config.yaml
n_layer: 10
d_model: 320
experts_per_token: 1
d_expert: 816
moe_layers: [2, 3, 4, 5, 6, 7, 8, 9]
router_score: "sigmoid"
normalize_top_k: false
routed_scale: 1.0
init_std_router: 0.0301
vocab_size: 8192
norm: "rmsnorm"
norm_eps: 1e-05
seq_len: 256
train_tokens: 775900000
Below are experts of layer 5 (counted from 0) of a mixture-of-experts language model. Rows are named router (the router's row for the expert), up (a neuron's input weights, with its number) and show model dimensions 64-127. Each number is 200 + 30 x the weight over its row's rms, rounded and kept within 0 to 999.
Before each expert's rows: "gets" lists some tokens that make up at least twice as much of what it gets as of all text; "comes after" lists some tokens at least twice as common just before its tokens as in all text. This comes from a sample of Wikipedia text that the model never trained on. Tokens count by the router's weight.

# expert 0
gets: ".", "1", "3", "2", "4", " A"
comes after: " ", " (", ".", "1", "3", "4"
router,202,176,223,216,178,258,232,219,214,177,227,219,190,158,198,187,184,216,236,183,206,225,197,184,198,158,156,205,231,177,195,202,202,215,206,146,212,162,187,156,173,186,181,204,203,223,239,207,215,236,212,215,233,281,175,221,218,227,166,163,241,244,208,243
up206,201,185,216,233,233,172,167,229,221,179,206,183,248,209,186,228,229,160,168,222,180,180,177,202,159,167,227,170,161,181,220,165,224,168,240,191,233,148,188,181,149,195,209,239,183,206,264,202,197,231,177,238,194,224,240,226,187,212,150,225,172,205,170,199
up207,197,197,166,173,207,185,118,214,223,188,218,275,252,162,176,188,235,186,182,248,205,200,164,196,188,134,178,217,238,203,163,223,187,166,151,179,162,198,192,169,167,182,216,174,194,163,189,204,185,180,183,216,200,189,177,148,224,251,188,157,220,199,238,177
up208,230,216,156,244,186,226,234,182,214,221,205,172,188,231,119,204,207,168,213,181,217,214,246,194,201,203,187,148,186,150,190,192,113,185,186,199,192,210,180,207,179,217,225,139,205,228,246,145,183,196,138,214,195,228,242,174,222,190,217,219,181,180,242,248
up209,207,259,216,230,144,151,138,187,199,204,177,147,183,235,183,219,159,195,220,202,192,231,207,265,202,170,247,179,210,212,239,234,219,255,214,205,196,178,261,235,217,214,161,172,201,191,196,228,197,188,201,181,238,160,196,194,228,191,224,232,140,195,174,175
up210,153,150,235,192,215,238,209,210,201,194,263,208,189,215,203,259,205,235,169,179,215,257,206,257,152,161,197,164,209,215,203,177,226,138,162,199,242,208,175,171,195,185,224,170,170,218,180,169,195,220,230,172,194,227,170,207,186,236,135,172,211,228,191,167
up211,190,137,233,188,211,240,234,227,201,186,159,207,233,182,233,207,201,225,160,169,182,159,248,192,229,218,169,212,194,177,159,204,185,175,244,168,217,189,202,175,218,203,188,188,186,156,158,194,163,180,223,259,191,119,185,157,183,183,164,212,195,252,187,183
up212,176,228,201,170,181,203,254,176,186,197,186,209,243,215,202,199,181,211,244,236,188,220,203,177,173,213,178,192,233,185,229,165,223,178,206,157,218,181,232,167,188,135,216,208,202,206,185,171,185,190,198,200,179,150,180,224,196,192,208,175,165,231,159,198
up213,243,212,216,233,157,218,232,198,184,149,211,183,200,222,161,155,185,209,187,212,207,210,168,204,209,244,179,159,187,208,210,217,182,173,269,175,183,225,217,228,160,192,186,205,247,252,188,266,229,183,223,178,206,232,188,223,219,217,186,190,189,165,191,150
up214,240,147,253,163,242,200,166,190,158,182,188,229,171,191,161,206,210,249,244,138,218,180,150,186,198,166,173,214,201,136,180,263,207,152,194,154,206,217,164,209,180,225,238,220,187,180,167,255,218,226,204,222,207,235,205,239,171,201,166,185,219,200,155,214
up215,181,219,227,195,185,212,246,181,240,206,159,151,203,252,190,178,237,173,197,209,253,211,262,196,195,203,204,224,160,190,186,221,201,137,190,212,195,218,209,266,192,253,143,179,163,201,266,200,181,235,165,249,181,233,150,266,171,160,182,227,206,188,236,183
up216,179,190,166,224,177,170,208,201,106,179,184,192,184,224,201,157,200,129,210,203,220,176,182,166,163,228,202,230,232,179,201,185,137,171,214,164,215,146,237,155,183,155,201,208,180,190,166,237,214,209,157,182,197,187,201,196,172,185,285,198,159,182,197,189
up217,206,171,156,231,158,215,179,226,176,187,152,238,221,139,216,191,202,181,248,215,166,178,175,199,165,235,177,238,201,206,205,211,204,234,160,212,187,241,162,214,158,153,207,211,211,214,217,134,136,229,179,201,196,164,196,196,173,196,204,115,215,204,188,148
up218,193,247,216,233,180,193,210,203,186,169,228,206,198,193,215,138,120,269,169,225,187,149,176,200,202,150,225,228,191,183,204,183,139,171,203,217,233,223,209,228,205,210,210,149,217,167,224,225,213,216,178,182,207,201,188,194,218,185,168,159,235,191,147,178
up219,191,177,243,199,234,154,207,228,220,210,170,169,192,211,245,210,196,208,234,226,194,227,153,140,156,212,206,190,205,185,224,178,163,184,174,206,213,203,194,216,192,197,176,222,195,175,222,237,198,191,247,154,219,158,192,168,247,236,175,206,222,184,206,154
up220,226,247,158,194,185,243,186,227,243,144,171,156,228,238,268,223,176,229,180,162,214,238,250,224,215,195,209,189,173,203,149,216,247,167,166,190,194,220,166,218,176,215,222,252,172,214,201,231,217,192,219,189,217,285,196,218,201,200,149,189,246,222,213,179

# expert 6
gets: " ", " (", "0", "9", "2", "1"
comes after: " |", "2", "0", "9", "1", "|"
router,212,168,192,152,202,199,212,183,153,216,217,243,189,220,195,208,145,205,179,250,205,201,218,196,196,210,216,144,194,229,210,176,200,202,221,192,231,229,227,238,172,167,188,176,217,157,203,199,180,204,219,221,136,175,235,205,186,197,235,167,125,205,141,236
up0,195,198,162,194,158,192,163,227,183,217,155,160,205,212,198,179,187,201,173,229,133,159,133,221,258,217,206,199,192,200,220,196,181,191,214,182,182,182,207,208,205,209,239,192,215,267,210,157,177,206,184,186,189,264,192,220,212,163,216,164,183,162,224,216
up1,234,147,231,227,227,237,196,158,221,240,179,274,182,220,209,169,169,175,211,205,228,213,204,197,139,187,252,174,216,199,192,183,265,233,225,199,165,215,190,202,140,194,176,156,204,231,169,221,158,236,197,181,222,196,158,234,167,208,152,235,218,183,192,196
up2,207,199,189,226,213,179,187,239,225,190,186,250,257,223,175,196,211,140,163,207,185,215,221,177,154,160,191,173,261,196,194,202,194,189,167,194,205,168,200,162,244,161,165,187,171,194,236,115,162,141,146,183,230,220,168,200,213,230,210,209,190,200,204,233
up3,207,164,197,194,238,211,156,237,200,199,222,220,246,164,190,144,208,233,227,128,199,255,164,187,209,161,224,217,189,199,173,216,264,188,212,165,185,218,227,187,166,218,196,183,180,233,141,124,263,200,221,232,222,216,196,190,245,178,199,208,185,226,172,247
up4,174,224,232,214,167,240,189,181,227,185,213,168,192,217,187,206,207,204,194,222,214,249,245,170,161,220,163,179,143,216,208,208,216,206,174,200,230,188,214,211,231,141,222,180,191,198,258,163,220,190,192,197,235,201,175,171,204,222,164,160,238,216,188,226
up5,211,175,195,210,230,231,228,182,248,218,193,166,190,206,196,254,154,212,209,215,187,244,206,243,217,163,241,219,270,225,222,160,204,124,194,198,180,186,205,197,226,196,215,222,185,192,150,181,240,146,196,218,191,169,229,253,215,198,230,195,214,195,246,179
up6,195,195,187,173,193,184,175,155,169,186,185,181,250,212,214,215,184,203,179,204,192,226,196,171,163,225,223,260,212,222,194,187,197,176,227,161,178,214,167,196,97,211,228,197,218,131,175,226,166,185,223,232,159,210,162,192,256,208,185,164,169,181,135,144
up7,180,228,202,197,146,200,196,201,214,182,187,201,207,167,177,206,208,238,195,225,200,226,165,210,238,174,229,215,219,212,219,178,178,180,171,233,204,229,190,178,209,209,187,229,183,244,182,207,165,219,241,156,220,197,192,183,231,167,217,195,240,193,212,219
up8,201,188,205,196,193,138,165,285,231,218,238,188,211,158,222,190,174,229,195,176,208,181,205,219,140,234,200,244,223,191,243,209,141,153,181,146,162,215,219,165,173,233,185,163,202,231,177,226,199,213,218,202,172,194,200,221,196,258,267,189,180,239,250,221
up9,217,161,135,182,240,219,155,218,170,209,172,207,232,203,191,154,166,179,209,238,180,270,177,207,209,232,223,193,196,172,197,214,209,189,190,225,189,237,224,229,196,247,185,231,164,202,214,260,189,200,197,205,272,201,122,204,114,247,206,185,189,239,193,190
up10,210,278,241,230,241,218,222,181,221,232,167,210,170,213,219,188,193,221,184,251,180,188,169,187,208,219,186,226,209,201,220,173,175,229,176,178,177,237,239,213,137,212,157,153,166,209,196,205,231,175,181,158,199,207,173,217,183,257,135,209,181,178,217,134
up11,163,210,210,186,170,239,198,205,229,200,220,186,146,184,228,239,205,180,192,252,210,246,188,186,191,190,200,198,178,175,151,158,197,177,206,159,231,202,199,161,191,169,242,177,141,222,168,213,170,194,184,168,239,202,131,185,211,153,203,221,231,205,192,199
up12,135,161,212,157,208,207,211,207,137,215,244,194,176,149,208,132,186,160,204,193,243,201,178,180,144,239,210,203,92,206,164,206,216,216,230,180,170,197,170,176,215,184,177,182,233,223,166,234,183,236,162,191,195,237,180,235,180,250,221,255,219,201,185,251
up13,190,182,252,175,223,163,186,168,172,173,190,231,178,180,169,204,151,204,208,186,156,181,195,161,176,181,174,225,235,210,253,192,204,218,169,178,208,198,200,200,225,187,183,183,227,203,238,228,215,178,212,246,241,226,202,185,207,227,221,253,174,262,235,165
up14,224,192,261,157,216,217,228,187,168,200,172,229,208,175,149,243,186,254,186,260,233,175,232,200,191,229,181,237,213,177,213,193,211,204,195,221,234,232,190,197,194,230,235,195,182,167,244,186,232,221,229,171,197,188,236,171,209,195,207,177,170,169,250,196

# expert 4
gets: " the", " in", "-", "|", " of", ","
comes after: "\n", " in", "'", "ed", " at", " for"
router,211,231,168,177,234,216,229,215,184,195,194,193,202,258,204,203,165,218,213,223,205,219,172,194,185,220,242,207,228,214,207,205,197,223,175,215,277,200,264,204,197,194,237,218,235,175,229,158,217,236,200,133,212,177,190,208,222,230,210,168,151,230,208,176
up0,197,227,201,156,205,227,207,227,159,185,190,163,222,210,250,214,152,191,219,175,187,208,199,155,181,195,187,271,210,242,162,189,188,161,172,189,201,247,189,181,239,219,152,218,185,239,195,233,210,238,247,223,199,173,213,225,190,165,181,266,216,160,214,177
up1,185,146,232,210,205,187,245,229,150,129,183,179,163,195,205,153,198,187,202,194,199,182,161,203,195,192,224,206,203,156,163,227,201,163,214,215,142,239,256,162,162,147,197,224,186,168,265,216,185,206,234,253,204,241,186,236,180,206,170,184,242,191,174,219
up2,166,238,229,196,191,209,169,209,176,182,188,207,145,187,187,167,212,184,177,193,226,193,223,207,234,201,206,146,235,183,162,193,218,225,199,182,190,188,243,184,246,180,220,183,220,174,203,204,187,185,239,184,188,201,222,242,197,233,208,192,176,197,203,234
up3,270,172,249,165,229,218,174,238,204,180,238,191,183,208,220,183,192,213,181,244,198,245,178,213,239,204,234,165,220,153,230,191,173,235,199,177,224,158,206,210,227,228,200,220,153,216,198,150,287,190,163,228,221,178,272,193,167,223,216,159,206,187,239,184
up4,223,224,208,181,216,258,190,185,227,215,169,192,236,240,139,275,206,259,243,201,180,168,233,224,213,170,205,215,228,145,207,197,185,203,150,205,230,183,141,205,230,221,188,206,208,174,187,183,235,221,183,205,180,187,209,163,167,155,205,164,204,213,161,227
up5,238,119,215,219,185,162,189,218,161,189,196,261,190,121,188,206,253,161,206,172,220,192,159,211,231,191,144,213,175,188,150,235,256,171,206,196,201,201,197,196,196,192,164,204,232,208,198,206,209,169,206,202,183,206,203,173,174,163,184,233,194,210,196,220
up6,217,274,184,210,270,186,181,194,196,231,218,188,222,222,194,195,160,203,164,207,206,176,211,209,148,162,224,191,177,200,202,188,185,157,227,150,262,149,171,160,185,190,139,193,252,175,225,152,179,241,217,241,186,188,223,264,189,233,207,141,186,242,159,165
up7,161,227,205,226,225,191,258,210,183,214,206,233,198,137,178,245,227,209,188,181,233,206,253,145,177,219,195,198,224,195,197,213,165,192,254,193,218,209,216,160,224,222,219,182,207,170,207,177,202,170,203,190,214,133,194,211,196,251,222,203,213,204,184,223
up8,217,173,208,233,189,181,198,174,214,158,194,173,164,195,214,207,191,187,218,210,203,167,178,177,194,222,208,203,229,170,165,226,212,196,230,160,186,202,248,234,244,172,260,229,246,220,224,211,170,208,188,221,196,186,219,244,191,241,198,175,230,237,219,252
up9,210,172,201,185,225,183,236,195,283,172,178,188,192,189,225,221,206,246,213,170,164,175,207,209,195,249,129,178,254,230,254,198,233,188,224,130,185,188,205,219,193,185,208,194,212,184,173,197,184,191,220,225,229,204,195,180,251,191,178,164,213,266,205,160
up10,157,201,219,190,156,223,237,208,184,233,177,203,154,207,237,210,156,188,187,154,131,239,199,211,255,188,205,204,163,200,159,184,208,224,205,201,222,205,215,211,165,179,210,188,156,185,265,186,241,225,201,197,187,183,137,208,203,232,238,178,168,235,191,232
up11,264,199,308,181,170,166,145,193,212,194,248,219,253,168,229,185,192,196,260,228,225,190,168,246,185,192,217,177,161,156,193,217,187,282,246,228,183,204,210,182,141,223,189,202,255,234,183,203,158,243,221,238,178,174,234,131,251,217,223,162,191,214,173,265
up12,180,240,220,199,172,151,189,209,230,193,194,171,147,146,226,151,213,179,222,200,224,189,229,238,216,210,221,202,211,154,204,179,159,205,231,223,167,109,218,177,219,205,191,188,212,196,225,206,230,208,252,232,256,155,198,210,233,203,222,179,186,180,211,220
up13,254,202,227,222,180,256,163,207,248,230,172,195,204,190,165,241,204,251,207,204,138,175,227,199,211,215,122,220,207,187,215,194,157,215,186,278,259,226,212,207,193,172,172,174,204,223,235,222,252,189,227,177,188,228,257,160,243,238,198,175,208,223,255,227
up14,177,155,173,196,167,165,218,215,164,182,213,220,164,148,176,182,156,227,229,223,193,175,189,170,160,206,206,186,185,169,203,216,202,235,227,184,202,252,230,211,207,169,207,209,209,188,213,206,226,177,187,187,194,163,261,209,190,216,213,191,198,210,208,230